{
  "moe_layers": [1, 2, 3, 4, 5, 6, 7, 8],
  "router_z_loss": 0.0001,
  "head_dim": 32,
  "init_std_up": 0.0246,
  "lr_mult_down": 3.0,
  "beta1": 0.93,
  "schedule": "wsd",
  "decay_fraction": 0.683,
  "decay_shape": "linear",
  "max_seq_len": 1024,
  "max_steps": 5762,
  "dataset": "wikipedia_en"
}
Below are experts of layer 6 (counted from 0) of a mixture-of-experts language model. Rows are named router (the router's row for the expert), up (a neuron's input weights, with its number), down (a neuron's output weights, with its number) and show model dimensions 0-79. Each number is 50 + 10 x the weight over its row's rms, rounded and kept within 0 to 99.
After each expert's rows: a language model's description of what the expert responds to; "mostly gets" lists some tokens that are sent to it at least half of the time. This comes from a sample of Wikipedia text that the model never trained on.

# expert 13
router:45 55 48 60 62 47 42 69 60 45 56 49 52 61 49 61 59 45 30 65 65 48 51 50 43 48 38 56 39 54 55 54 42 39 55 52 41 53 48 59 43 47 49 46 51 59 48 41 43 34 46 69 52 63 59 50 42 44 64 45 20 49 32 58 34 60 51 45 60 42 48 58 48 44 62 58 49 76 59 51
up8:46 47 23 42 52 39 51 65 38 62 44 50 36 55 26 41 43 56 30 73 48 70 52 56 60 50 51 48 47 55 37 32 42 52 58 62 32 60 42 76 59 59 53 44 36 49 47 51 64 41 71 45 37 63 48 59 42 46 38 53 62 37 51 60 52 39 29 59 40 44 52 46 58 54 35 50 61 35 57 60
down8:66 48 53 48 67 54 55 62 53 51 53 54 55 42 34 76 53 50 63 54 53 70 50 59 58 71 50 47 50 55 40 48 38 31 38 37 61 61 60 64 51 58 80 50 39 41 53 36 70 47 66 46 56 41 42 45 58 50 49 30 48 47 48 58 47 44 43 53 41 48 41 50 49 29 59 64 63 49 64 29
What it handles: Table cell separators. Pipe separators, line breaks and small numbers in Markdown tables such as track listings, episode lists and standings.
mostly gets: "| ", "et ", "; | ", "| Win | ", "\" | ", " | X | "

# expert 3
router:49 47 48 54 65 48 39 53 35 41 55 54 69 49 51 55 53 33 38 52 48 30 52 34 46 55 74 43 51 41 36 43 44 59 41 49 53 43 50 52 51 44 47 44 55 58 48 58 33 52 59 45 31 42 27 48 40 40 53 64 51 63 67 66 55 50 65 38 47 55 52 53 40 50 49 56 50 54 51 43
up0:47 56 54 45 53 43 46 38 47 53 43 38 57 49 41 64 45 62 56 28 65 50 55 51 65 55 52 52 54 48 59 53 59 61 57 35 57 34 50 57 41 57 38 41 48 48 62 43 69 50 54 51 51 52 59 42 63 54 65 60 42 52 46 50 40 51 53 45 53 66 46 46 46 53 40 41 54 33 63 36
down0:47 63 49 50 57 52 34 29 43 67 52 45 34 55 47 24 46 49 32 42 57 40 51 45 54 58 66 61 51 70 46 37 44 57 49 62 57 59 71 43 43 52 43 54 34 47 59 43 28 36 73 54 56 63 49 41 45 43 45 49 49 43 47 63 51 52 57 62 55 38 48 57 57 45 70 48 49 49 60 45
What it handles: Descriptive physical adjectives. Adjectives and nouns for colour, size, shape and material in species and object descriptions, such as red, low, elliptic, water, glass.
mostly gets: " water", " low", " high", "Species of", " red", " blue"

# expert 4
router:56 49 52 55 51 54 48 62 53 51 58 54 63 48 58 74 57 53 41 55 45 42 32 53 52 47 45 56 71 40 52 54 36 50 47 56 48 54 56 44 48 51 62 57 75 58 43 57 38 58 63 75 75 55 45 51 49 49 53 52 52 54 37 60 20 83 56 48 42 60 50 51 48 50 51 48 48 54 51 47
up8:41 42 61 70 47 64 43 48 62 47 58 57 67 54 44 62 36 37 57 55 54 39 50 56 62 49 63 46 36 59 43 33 46 57 66 57 57 44 51 53 41 45 49 50 55 48 58 45 43 57 59 51 45 45 54 37 60 39 38 41 51 59 32 44 38 47 43 49 57 64 62 61 53 42 56 53 50 40 53 54
down8:40 41 58 44 66 49 50 68 51 33 48 52 45 59 43 44 45 52 49 46 56 61 47 47 69 51 46 58 56 44 61 45 74 59 49 66 36 53 59 39 50 56 32 45 60 48 46 40 56 71 49 45 69 56 40 56 59 55 56 63 46 44 50 37 45 53 70 60 48 58 56 42 64 40 51 61 60 76 54 53
What it handles: Table and heading delimiters. Pipe characters closing table header rows, == heading markers, and sentence-final periods or line breaks ending table rows or paragraphs.
mostly gets: " | — |", " ===", "andidate | Votes |", " | Notes |", " | Final |", " % |"

# expert 2
router:57 54 59 55 58 44 68 44 44 61 74 60 68 62 67 46 49 56 47 61 58 49 50 33 47 56 48 43 56 55 45 42 52 49 48 53 40 61 62 42 44 56 33 43 59 59 52 51 53 43 73 49 52 66 47 53 35 40 52 42 62 50 50 65 56 51 50 69 25 47 54 52 66 52 24 41 47 52 59 50
up0:44 43 39 53 63 54 42 60 27 33 67 47 38 28 51 74 39 30 31 66 62 46 44 57 50 57 50 66 47 50 21 49 56 53 47 60 53 65 46 44 58 40 35 67 45 46 44 41 58 68 37 56 60 56 49 53 45 47 49 47 57 62 55 38 52 47 65 47 46 47 63 50 61 61 54 47 52 53 53 42
down0:55 45 60 59 59 50 62 29 57 52 50 64 57 55 44 42 34 53 45 46 41 40 30 49 57 66 37 49 39 55 54 53 57 54 66 44 51 39 77 35 63 51 66 42 56 43 51 43 47 38 50 27 54 60 46 70 48 43 43 37 52 53 61 44 71 47 46 40 63 49 60 33 47 52 38 52 36 63 38 36
What it handles: Event verbs, particles. Past-tense event verbs and their particles in narratives and sports reports, such as began, played, knocked out, died, came out.
mostly gets: " began", " up", " used", " out", " played", " started"

# expert 1
router:49 49 51 49 40 52 63 63 39 56 40 43 43 47 58 47 43 70 33 57 57 22 57 53 54 44 37 40 42 47 44 52 49 45 54 58 50 55 60 68 39 40 58 62 48 59 45 34 32 38 45 64 46 53 19 57 20 45 57 32 35 56 58 61 49 54 43 69 41 63 56 40 44 59 54 46 49 64 52 56
up8:54 65 44 47 65 60 35 42 48 49 41 72 52 39 63 40 65 62 35 64 39 56 37 44 36 48 61 42 39 60 47 45 60 60 75 43 59 28 63 43 40 38 46 52 49 51 40 81 54 45 46 58 47 54 50 49 55 62 42 44 23 61 44 41 64 41 43 55 44 51 63 56 41 26 56 49 36 47 70 68
down8:59 44 40 61 33 61 46 64 50 50 44 51 57 52 48 48 47 56 46 30 44 44 50 34 46 46 38 62 52 57 53 53 61 40 55 49 56 44 47 40 43 52 52 50 56 40 53 52 46 78 22 51 39 29 45 48 47 50 49 40 62 45 43 45 45 47 52 45 45 40 46 60 49 56 60 51 61 51 53 30
What it handles: Census and percentage figures. Numbers, percent signs and punctuation in census, demographic and election statistics, such as 95.5%, million, km, household counts.
mostly gets: "%", " million", "% | ", ") | −", "% of the", " km"

# expert 7
router:45 48 47 37 63 53 47 51 44 46 57 71 51 47 59 63 53 55 46 51 43 41 59 49 48 37 40 28 52 23 23 67 48 53 35 65 34 42 50 47 41 43 60 29 61 59 55 53 55 56 41 58 61 60 34 44 49 42 53 57 57 60 41 60 37 49 59 46 47 57 66 33 38 57 45 47 33 44 43 51
up0:27 50 42 27 67 42 48 44 57 63 49 58 62 45 48 65 45 53 60 43 56 51 55 29 37 39 29 52 68 51 59 47 33 53 39 82 33 46 52 54 34 54 51 51 64 45 54 47 50 60 55 69 53 53 48 41 44 53 56 49 62 59 40 52 46 55 39 50 47 70 61 55 53 58 35 46 53 52 31 48
down0:56 63 62 48 54 50 69 53 47 56 64 42 45 45 43 43 54 48 53 53 43 55 53 65 49 40 57 67 59 42 38 43 60 50 42 47 46 49 38 46 31 59 48 53 57 59 48 50 39 66 31 59 50 44 49 43 61 55 42 29 51 49 45 55 61 49 40 56 44 65 45 42 64 56 35 37 46 40 67 42
What it handles: Place and personal names. City, state, street and university names and name pieces after in, of or at, such as New York, London, -ville, Washington.
mostly gets: "ville", " New York", " London", " Street", " Chicago", " Los Angeles"

# expert 12
router:38 48 26 56 54 45 43 43 67 39 63 74 50 47 44 55 51 38 47 60 50 55 30 41 67 56 51 57 53 61 51 64 34 57 60 52 52 44 57 42 45 39 46 57 54 50 54 44 46 43 48 49 38 46 29 57 40 38 49 62 26 54 43 66 47 65 39 58 47 44 58 41 35 56 64 46 64 36 44 59
up0:64 54 49 61 68 51 65 31 47 55 60 56 61 41 44 42 60 51 52 47 50 55 45 40 30 21 61 58 57 42 59 51 52 47 54 70 40 35 66 63 55 74 36 40 63 63 60 58 51 68 44 52 48 45 53 28 69 42 54 26 64 58 51 55 47 49 53 60 46 36 54 46 54 47 61 64 53 42 49 46
down0:41 47 54 51 52 58 66 43 45 50 49 44 41 33 49 46 53 54 53 52 64 40 28 58 57 50 45 46 50 29 43 39 49 56 62 59 46 42 39 53 47 51 57 60 57 49 62 53 60 56 33 38 45 55 46 38 54 30 56 28 57 36 68 42 39 71 45 52 65 65 65 43 53 34 43 49 50 42 59 34
What it handles: Word-piece stems. Mid-word pieces following a short initial letter, forming stems of common words, such as ey-ew-itness, whit-ew-ashed, sa-fer, ff in buffalo.
mostly gets: "ew", "part", " best", "ful", " good", " care"

# expert 6
router:40 51 53 61 67 63 59 40 68 60 43 53 62 53 51 56 59 45 58 54 48 60 49 38 71 35 56 43 46 43 44 50 44 57 48 41 70 27 51 52 55 48 40 62 45 57 55 55 63 51 60 21 48 56 55 57 53 33 63 61 63 63 60 61 53 55 44 57 46 71 60 42 55 59 53 47 60 50 41 65
up0:66 45 58 46 52 42 67 55 43 58 55 53 46 56 70 48 68 59 56 37 60 40 51 46 56 42 58 37 40 36 45 37 47 46 56 48 42 62 67 39 54 46 65 47 50 57 51 51 53 30 43 58 52 49 44 64 52 57 73 40 49 49 48 41 40 47 54 30 56 49 45 31 38 44 29 63 56 53 56 42
down0:52 68 42 37 55 55 38 41 60 60 56 45 49 54 62 62 74 60 40 37 50 54 47 72 35 36 44 48 51 48 48 58 31 50 62 44 43 39 44 50 60 42 40 59 50 57 48 45 29 40 65 55 59 51 36 73 46 54 48 40 67 55 53 55 64 52 57 53 72 48 54 58 41 39 44 50 43 20 53 36
What it handles: European personal-name pieces. Mid-word pieces and first-name tokens of European personal names, often Slavic, Greek or Dutch, such as Kost-anić, Gior-gos, Rod-man.
mostly gets: "enny", " Rod", " Marc", " Anton", "í", " Lind"

# expert 0
router:45 19 40 54 50 39 43 66 30 44 53 42 60 51 63 44 52 49 39 44 72 44 40 42 47 56 45 53 43 70 51 50 47 60 39 77 45 49 48 44 35 60 58 75 44 65 38 50 35 51 61 38 60 47 53 59 52 49 40 44 48 65 27 48 45 56 52 52 72 49 41 58 62 44 40 59 39 41 57 58
up8:36 43 62 43 57 52 62 48 60 45 52 51 57 54 63 37 30 52 47 47 62 47 46 59 81 59 50 61 52 58 66 49 55 53 58 63 40 61 51 35 42 31 41 52 52 25 42 52 43 66 52 56 54 49 46 62 44 55 61 60 61 62 48 53 46 42 37 49 38 34 36 67 48 53 47 36 44 45 61 48
down8:46 26 62 58 41 49 33 65 45 64 49 55 48 29 59 46 51 68 54 60 66 59 57 38 32 55 37 52 34 47 48 46 33 69 48 43 51 59 47 56 37 55 65 61 57 53 56 40 37 37 50 62 71 41 47 49 54 60 48 46 50 57 51 43 54 44 44 58 60 60 37 54 53 39 58 55 41 59 45 53
What it handles: Infobox field labels. Line-initial dashes, field labels and line breaks in infobox-style lists, such as "- Phylum:", "- Owner:", "- Coordinates:", "(age".
mostly gets: "″N ", "- Coordinates: ", " (age ", " (aged ", "- Born:", "Scientific classification"

# expert 11
router:45 50 35 47 56 71 55 49 44 29 57 46 46 35 42 55 37 63 50 60 51 45 57 46 46 41 61 53 44 60 51 64 44 49 57 58 47 46 52 51 51 45 46 50 49 56 47 46 52 45 54 57 32 42 43 52 45 55 54 51 35 62 44 49 54 52 53 28 51 53 44 36 52 61 53 53 48 58 56 48
up0:62 39 40 54 56 61 41 52 56 46 64 35 45 59 52 63 46 44 54 58 42 49 64 54 44 47 49 59 68 57 56 61 49 45 46 49 45 50 57 57 64 48 48 30 33 26 53 57 37 37 49 47 40 40 45 49 48 38 48 61 31 31 55 38 39 58 49 36 40 35 54 40 66 42 55 66 45 34 56 55
down0:44 49 42 53 60 55 44 65 58 58 52 57 51 58 44 50 48 47 41 46 53 58 51 45 45 67 41 49 43 50 48 52 67 38 32 52 52 34 60 52 50 38 38 38 52 47 37 34 38 59 48 44 49 62 47 60 47 38 60 68 52 54 58 49 54 44 61 62 45 48 41 47 64 40 60 47 46 49 25 41
What it handles: Capital-letter codes. Single capital letters and abbreviations in codes, designations and tables, such as asteroid designations 2004 AU, FIFA, ITA, LLC.
mostly gets: "I", "U", "E", " ·", " JP", "X"

# expert 5
router:52 42 50 45 48 51 51 50 58 44 49 68 70 41 52 62 61 48 51 44 62 60 33 53 58 63 54 29 40 36 48 40 38 53 47 54 65 54 41 42 44 28 61 45 62 49 59 46 35 45 42 58 42 65 32 64 41 45 57 43 46 41 38 29 41 64 63 39 56 56 56 59 52 63 42 45 45 36 34 47
up8:44 51 44 52 51 42 54 55 42 73 46 52 48 36 29 62 55 52 33 59 44 51 53 51 59 45 57 32 48 60 45 41 43 58 53 52 57 36 42 40 45 65 43 57 50 47 43 60 54 40 39 48 60 64 67 48 42 67 46 47 49 47 53 51 40 47 41 37 44 68 45 55 47 55 23 47 34 45 59 59
down8:41 56 59 63 32 34 53 36 43 58 47 68 55 57 38 53 29 39 58 40 39 54 53 63 69 42 46 39 59 53 35 31 61 39 56 53 43 51 64 46 45 44 49 24 50 32 50 41 62 52 58 52 31 51 37 47 81 58 51 48 29 58 70 71 63 66 45 52 45 49 48 55 47 47 51 55 56 64 53 35
What it handles: Possessives in biographies. Possessive pronouns and 's in biographical prose, especially his after he, as in his son, his successor, their, her.
mostly gets: " his", " of his", " His", "'s", " their", " her"